From a checkpoint of a small mixture-of-experts model trained on Wikipedia.
Size: 11 layers, width 256, vocabulary 16384.
Below are experts of layer 3 (counted from 0) of a mixture-of-experts language model. Rows are named gate (a neuron's input weights, with its number), up (a neuron's input weights, with its number) and show model dimensions 0-63. Each number is 500 + 50 x the weight over its row's rms, rounded and kept within 0 to 999. Numbers have three digits each.
Before each expert's rows: a language model's description of what the expert responds to; "mostly gets" lists some tokens that are sent to it at least half of the time. This comes from a sample of Wikipedia text that the model never trained on.

# expert 49
Lowercase word-initial consonants. A word's first consonant or cluster split off as its own token, such as l-ights, l-unch, cl, pl, dis, pr.
mostly gets: " l", " cl", " dis", " pl", " gl", " pr"
gate0:515466516508562589551537451543509438435523577497502554453469499507466541471436533472380474524546526485515523569526476513496473545498480482581512506494462527516567484507477498447533354492475515
up0:468459485624464483431537514453514486568454530444468378574498465534561460497517497553556433449440470438422477533465495455477418448451533453509509532479621564528467456533567522500542517458592450
gate1:558472611518527449495585514510509565515488515489501490531541576634548496400578547437503501435489438460511475396581527561505498484484478483519466469513497532459599399450476566515435554522551439
up1:498561549417512554563544478504643475496496521471491555485555472472447519621441520512479495571430435470506569504433524494563517536468567523452524488486546433573465554514541503466516412493466440
gate2:531500476412477528534454519579460481482523515506478458474524545405533492481474543540484511424464430541541445533492543418518475449437478551596549522576466541578451496527406542428464483470559527
up2:517413495377424494545480448501488541592471513475442485502450553478448546530514439520495461478531405450626490491570506443467558548503384539519537472471439532512464493535396383517446463489515504
gate3:586526587544550430514411504539442543449565489534445677494604490561512510516489452499504464561516603406459595505554493522511524422513580513482465613445473646415560539544477523529460563563499474
up3:470443550511566557561551588505559442507552524475501437528436437477463361547517554460428513517452416511502539438381474461402451520563408551495415541597564435528532538554503511406485506507581508
gate4:557491452591464503442572414487467530560469494531390340543538541504400440528453520530605500498599534496460458572478507583391575541467413508560525520514488503463441423405562392523418497413437588
up4:552550549496553535444486433546511465512516487420491509559484452480462485503412513473532537459434509429500507466496465504494554556577553477590512512441586464514550513527458493458510578448500482

# expert 10
List-separating punctuation. Semicolons, commas, closing parentheses and dashes that separate items in lists, often after a year, as in Iredale, 1937; or (1969),.
mostly gets: ");", "),", "\";", "\"),", " ;", ".;"
gate0:455528516421504457513557425556541530520502523509415526505485582456483419602487513349514469522482432507495536471480552505510432516424507456494386464528510500539492555488510493422378490533480472
up0:500440538489500560546524418510476436519413604489548500482473535592568401481515425450521549494443438576592412577549472535517536502485507423514533502527525427474444510479468486540511522539463449
gate1:521485520452505464517541522528582514531577490486434491447448484550469490473474552497565578517489479513501523503487514576591505489496524566494546450539521504502488566495563506556495512536451526
up1:428437517445488485564524512449501464571508465460552529517482488476593612446524460527567500510411506444464489519448432477515429359468482447444458511503526529483494476524601429484567453666521526
gate2:538414485489399434457578476452507540411502487479517513389472439373473470431555677554502555629518458530466529426428490470511516491448547543523578508528481439518536572540453483414512505474573549
up2:561467481518450420412575451586512462405458518428482586423500448403486442412570607573539510530550499479447518438493569498579502441491487484501474474495484485516546521542416476417436552511530497
gate3:464491451516593493459398496495506501564495492471442483533492537447491508524454520498423414483531558471538518494499600554446522485500479501502512580555483561482524544450510450519505620442454501
up3:475495497607531548394459406435521492488492482544439498478495438491557513515468598509456466509544500535486506445471414425503561469486523521502552451554436520523459587600486518535495457412537491
gate4:503557596441490488492437449487450475543580486520562528514457421534428545543491519488487580508479412485496544459405424395548520459575480419496498583465513394550512521538521492445481537500390461
up4:494467563532464396440550474462484548517496387495501512553566436481530534541466517535496421546461509424404482436609450441581581475495495545497559478439418489565520503515561529509392518627499432

# expert 14
Suffixes and in-phrases. Word endings like ite, ate, ation, ile and the word after in, such as in spite of, in parentheses, Esquire, laundry.
mostly gets: " front", "ite", " light", " white", " blue", " love"
gate0:423494407542503573485571478515537478465522525410436452493433494458405540505551478476498511513537554402467483402479518512474499560539534551522400581538499506548521609548477489498541578492522498
up0:496524477503480484492570552542546474457524494513506467551476537503508467453522485455478555447531446561479539466483543532524613499540489452467496458565496434439581551512611546466358541462579460
gate1:594567481519481476481502532561521384593448580468515533484500518471415496490518480454474444469553598535472533478559500670396517475440501457492461483565540512521550411505475461511432459489471492
up1:590520512541482515571462529459553473600581494531453586471519537363514494584424497601522536550489453557447476497434516501438561578473503452586535473484447405497434563513533560522531469588447509
gate2:464468421566528538597490439463376514482526464494505506513488520510533413516550440425474559522424549579585536559463528528497492573431510509580476528563515493521471479543405465573451577584549534
up2:473532493527435561448416524458566573481540449399538516424477591564553492506527492528510432516559445474493466494430535450552456529569499485439612466383491504410462449407557524483557494537384491
gate3:420374456628555497551438439466508519566519441538542463412587520486512571476481447456447500585514549626510554573417437503514516397407488479484478507508509484450550406467470523500517511427465442
up3:541618509487500484467536432517484600511495565500472559442566521513542515492531501518505482510438355521519471507534462458429524552493627514489558471532538582467444551428542543545467495510472510
gate4:425471596443503449494565536547493567423446531547491580572532430443442469364547510520565483524520428526493581436555473444499487512459448485511529430605411466467506429472498469530529465547451466
up4:522401502530462569505528584483505622382445580498520572502577441427494454494459487486500434455477492485530498364550503467525536525455607565669541384548491436453518445500438541499485513487508495

# expert 28
Year final digits. Second half of four-digit years after 19 or 20, in dates, tables and seasons, as in 20|20 Tokyo, 19|58.
mostly gets: "20", "09", "99", "–present", "06", "08"
gate0:471542509492512541504488474464438536446467480526505543555489496363495504520593519584531546581579472507482483586385532539505552428533509441549536545448586410496469461617565531461532556527506463
up0:433513433486535468456454524593506507489517547540573449518487491578447508539482462480462536563520457493472472464516575473437488497486418473547451473484387561540490527455488420549546480505467542
gate1:593489612484570445504458516588539411528533503489458364473424507495459475357521532567426489521563521517431524456472528597547555483486480486555533430554475487443445507559464470464514499446462531
up1:446550475492459537482420450435492561441478452507519530523495507542537509518496528464516530484464381456500489485638516403465475601481496419529492602470475509526477543438538512476452526529582539
gate2:488522533512493507530524469481551423501547516582513497446526496446417421482592603532441396421604511429584531487470462451434513505479448488453439497452504519518498486520475546456560537500453521
up2:471488468501542481474476502459448560525415485427505494550474559501557526575415422455560561516403544566441440525483519491543487499500564576510590501564509441448508492508523492506472519476481527
gate3:513456412394522447556407429490382447547532485475518487560558445528532532456524533515586547517499496512468591550499427553451461548401412444443537524476507444525523539477506526397424532474430562
up3:515513455378477567434456420494436557518522506612608564583546591462489523480546483543504540474529467450506481467530504538469460495497389518537525493420444430497509464540618571513504511504642494
gate4:481538522469463541571565442528525506502460468387464501499510550455449468507501555458529470534517478555429511454384487539452565463385545446438511473329482448456511561494500518520518483485502489
up4:449529525561510523425648459414472440504467534465450375571457455516430534544379402463585473515515455507497524531454574528571444532574493486472526502510457477527549501504570562502519454443529488

# expert 63
Spaces in table cells. Space tokens starting table cells before a number, mostly in election results and statistics tables, e.g. | 47.7, | 48.47, | 6.0.
mostly gets: " TBA", " Harold", " Francis"
gate0:578555478493472429462568521524508506423456512482461481392511483471479519455459451461448517422582518512369467353458599447568492528534461502450540545434468509531465505504453576414427545525407458
up0:459426502496502520557430486420542514530470530478551431635457574529514528509565463477565410562432544497587518569513475506428503494476478496590597472530522534459547476511461379540507425447592539
gate1:532485446481525490499529468567494493570422448502495563492420492539557484439554495562520474506526566589623523491466532491491538494510513542397560490545481507449618516482521538524473547511446469
up1:570467467447556560549430492510410583572488375576435509460580492489491522497550483570673541494500579550554501487463537494439504501489585521430510539457526500486621394498505511427545430468469582
gate2:524548483451540514548472566460584449478462468557450426520554549518463491481474543535449529504545482491550455451495520482501526508572541484502576424546538489589527520506515486523522498468435468
up2:461334521475512466428509482524444497456559543432517492396466386518529494512514519498405490414582516523490483541494461453480455541460477533497565528484581607464504467517554452461536482424502479
gate3:477529522466496552523500571525561544491519439449476398510487473436448600492564460503492516463547532461493477395497471498486476485435458504507530496483521450526593559527495500367447545453598636
up3:550381495554498540513430426390449473641448526496563596415577544540558460540475479467489472476428499629425518614465462524497528484592491516468509525492516502562469418482534506554523477434465477
gate4:430472488585449593517460537564473514484384390640466552470555377488498442440509446449532481587529537475435514544428486508515495469476554544474545548467585374528520516536536501623466599469547458
up4:474507445455545465556523550556476504496622535483454450500480562466466480492530452466429578429464532482491546474564576540477493494507410584389407483524463516491424532510486466465497465502512557

# expert 0
German and sports-table names. Pieces of German and Dutch names and text (und, der, von), plus country codes, separators and score or season fragments in sports tables.
mostly gets: " und", " NED", " ·", " GER", " der", " AUT"
gate0:489457507563444461562503473532467519520520484571527472395418440605469454496461472567525401453598552502544508565491452546500570497526473499536493516566463510482465490561596528514607551458406487
up0:543458569561480402486511590527489455480457418595523564450433608527423565526591540529568462494448476487439427618477549598531507583440537575436425529532432524515499494424610527516406490473479509
gate1:479459552458489502534450487458528493462594410396510500522621539567395519451401522525462520485552560442464504439521491545482496371474620428508624461495507541473498546516603475487450601439556517
up1:543521455556514465447525516518507507526427592557468486500415451485622497541530491505554499437430423536518472477458538444534547631561410575507398555496481451509509443507411553451530447570461442
gate2:441504510583483569453552541506458485513550556573498523516558457559428496472509428428463473477586485494433633587488481516410517556489507444535471490490521426460546541471493504360471540469491465
up2:531561507461517484493504508532478457502446456524540491465464494513524545426488489579488530564417543566525557390543500468544449450536602518551498510520515537398456514545459404536512453480458478
gate3:561436551439597495464520463443487526473493479512413387485453501554518436559491504490425552442534550484479508529499503509541543524480464450515419527407505537469427466525479475487482469408419562
up3:471544465434419548468456487549531476463539461504512492580475420428482413550452474510445491420454439477472490408520406417449402583468481420551474464514493445431571483514500609482473486511611499
gate4:585526482426548461448497450513503485397510494406526502587432457532477461483516565475429492528501454583468480382445490572438521527530532497515436457450503482502524454507457471430488557523557481
up4:606476428439614458423560460548508450488474529484481457612448496519432431528510550470419474544542457535455555413430502533446523535486483529543480478489494479516486546471418529481432502540560445

# expert 34
LaTeX math delimiters. Dollar signs, underscores and backslashes closing or inside LaTeX formulas, plus scattered quotes, commas and money amounts like $5 million.
mostly gets: "$", " Arthropoda", "$$", "_", " Futures", "}$"
gate0:572488447486552461529497551484521532465488510523548482476480606518443507419528388504398578535520503460466511438476475462535497480488549438531510536475446483544549521417469532543496458406454495
up0:497544520419488513503512555570436543595520502545473596547599568505511497602482505477587435447509415518540443553565514363386463554468594464563516520489544491453488422516517476495529526412482538
gate1:560455461536449478453458527498468516492445459483441502528544518576550476412429483491541462548486468444456567605497399444487503496580454439490455488471473502450561476518519488612474564522467492
up1:515518525469560475565541526382488494417591502499491582529411527431537535445542525505506493509566543552550452483440597558549511526456554594477474516534623499578447569434429486447455513471562498
gate2:436469550505537524562513476588563566560512422568480483518452517512429445513396451547387486516500397530519528464602523386538475521487394437493614505562547498539500485480559403572504505473533490
up2:562559448591504479434539515421483512499511602532488538471516499517508506560593554447553512475458518527479453459482533532502552500433542521508326509424538490471490558470497617372536420501520529
gate3:487448537456500528401492514531465510533473529536556485501512526560546464427402465482442578496477484500554539536541438500540450577463571505561544456591549428511385504502420486538437615473534541
up3:479434567457557512430516595513515421427369506536541487441571492496541527454433472513366548575564508592534434403457481482543464457551473476523472526612578396510447519489488487556508558523495500
gate4:427571434524405457561455488641514567520479533473511543527475504441430625541455559519545512471531445393438504510448494531539541511532476467563518519559534557458545543478536468463425476598428566
up4:466495506483435582564489581471488424542484477462515441494377549513509397503480469468451620508605476482417460575504504559569402462551529503487544462495459518490458500469554383420563353522452502

# expert 27
Mid-word suffix pieces. Inner and ending pieces of longer words, especially -ing, -ating, -ling and other Latinate stems, e.g. encroaching, procure, intramuscularly, helicopters.
mostly gets: "ling", " counter", "put", "-law", "echn", " ​("
gate0:540466512600480439545570463573587433479508588526442494480501407547421520518459509466495627572432445531443502498504509450607456506479529426498525489471546541370460467499541439527477524391489568
up0:512429504583439419563545489610506438480602550514528538500494405495488542426443525460429581524487476462443492458490532444533459519526501456557506466417521461443496562528531410489542519499480488
gate1:519442539549526457491551513548510590527536473616532506477561427481414510535586569497404524524441465472511418540505473460529473570507528514545516434468539399494449531530552583528527398478552432
up1:532497496537582430471510473510535530570458462581436556518496475543490506542553534447426376574481458421422402467486481423489528482517499482450513423526525435506446445478485530521477482485533492
gate2:544499596468439553367581541538470457532538495544450401548432509476502432470515548461480632554515510447496532521435483451617615554486541476437428473459495594442498477484501441433531426546418438
up2:495495435531466493496485499433526501529459522565480446490559518449511466526436511525488537520524440520465458461471512476507456486483454482514544492456545508574515507590529508473448436492517552
gate3:504499415578471373465522554525450634464650488535496526508433495545427541441469525502615510429418483425413534492548498498543491640522426547476426491551477547561534482487472527637475510518466577
up3:454444517339447622505452487496529488574395509478493459383559493434523480596480530545375499575465517582586526468466518528493480403483545427554538508434549437507515501487478507441540604435584429
gate4:483474429570518494494537488522491485528399470507488476498486487490527568461515437463478503581426414484461530500588481444546502408434506516558485497574488430487451503527581441555457482610476530
up4:506530493400475597563475525472453491501596520516536508520525431503557409612549527517547511406537496549483455448486546517497362598504468485553573626439530512560512485494494563521570572453474609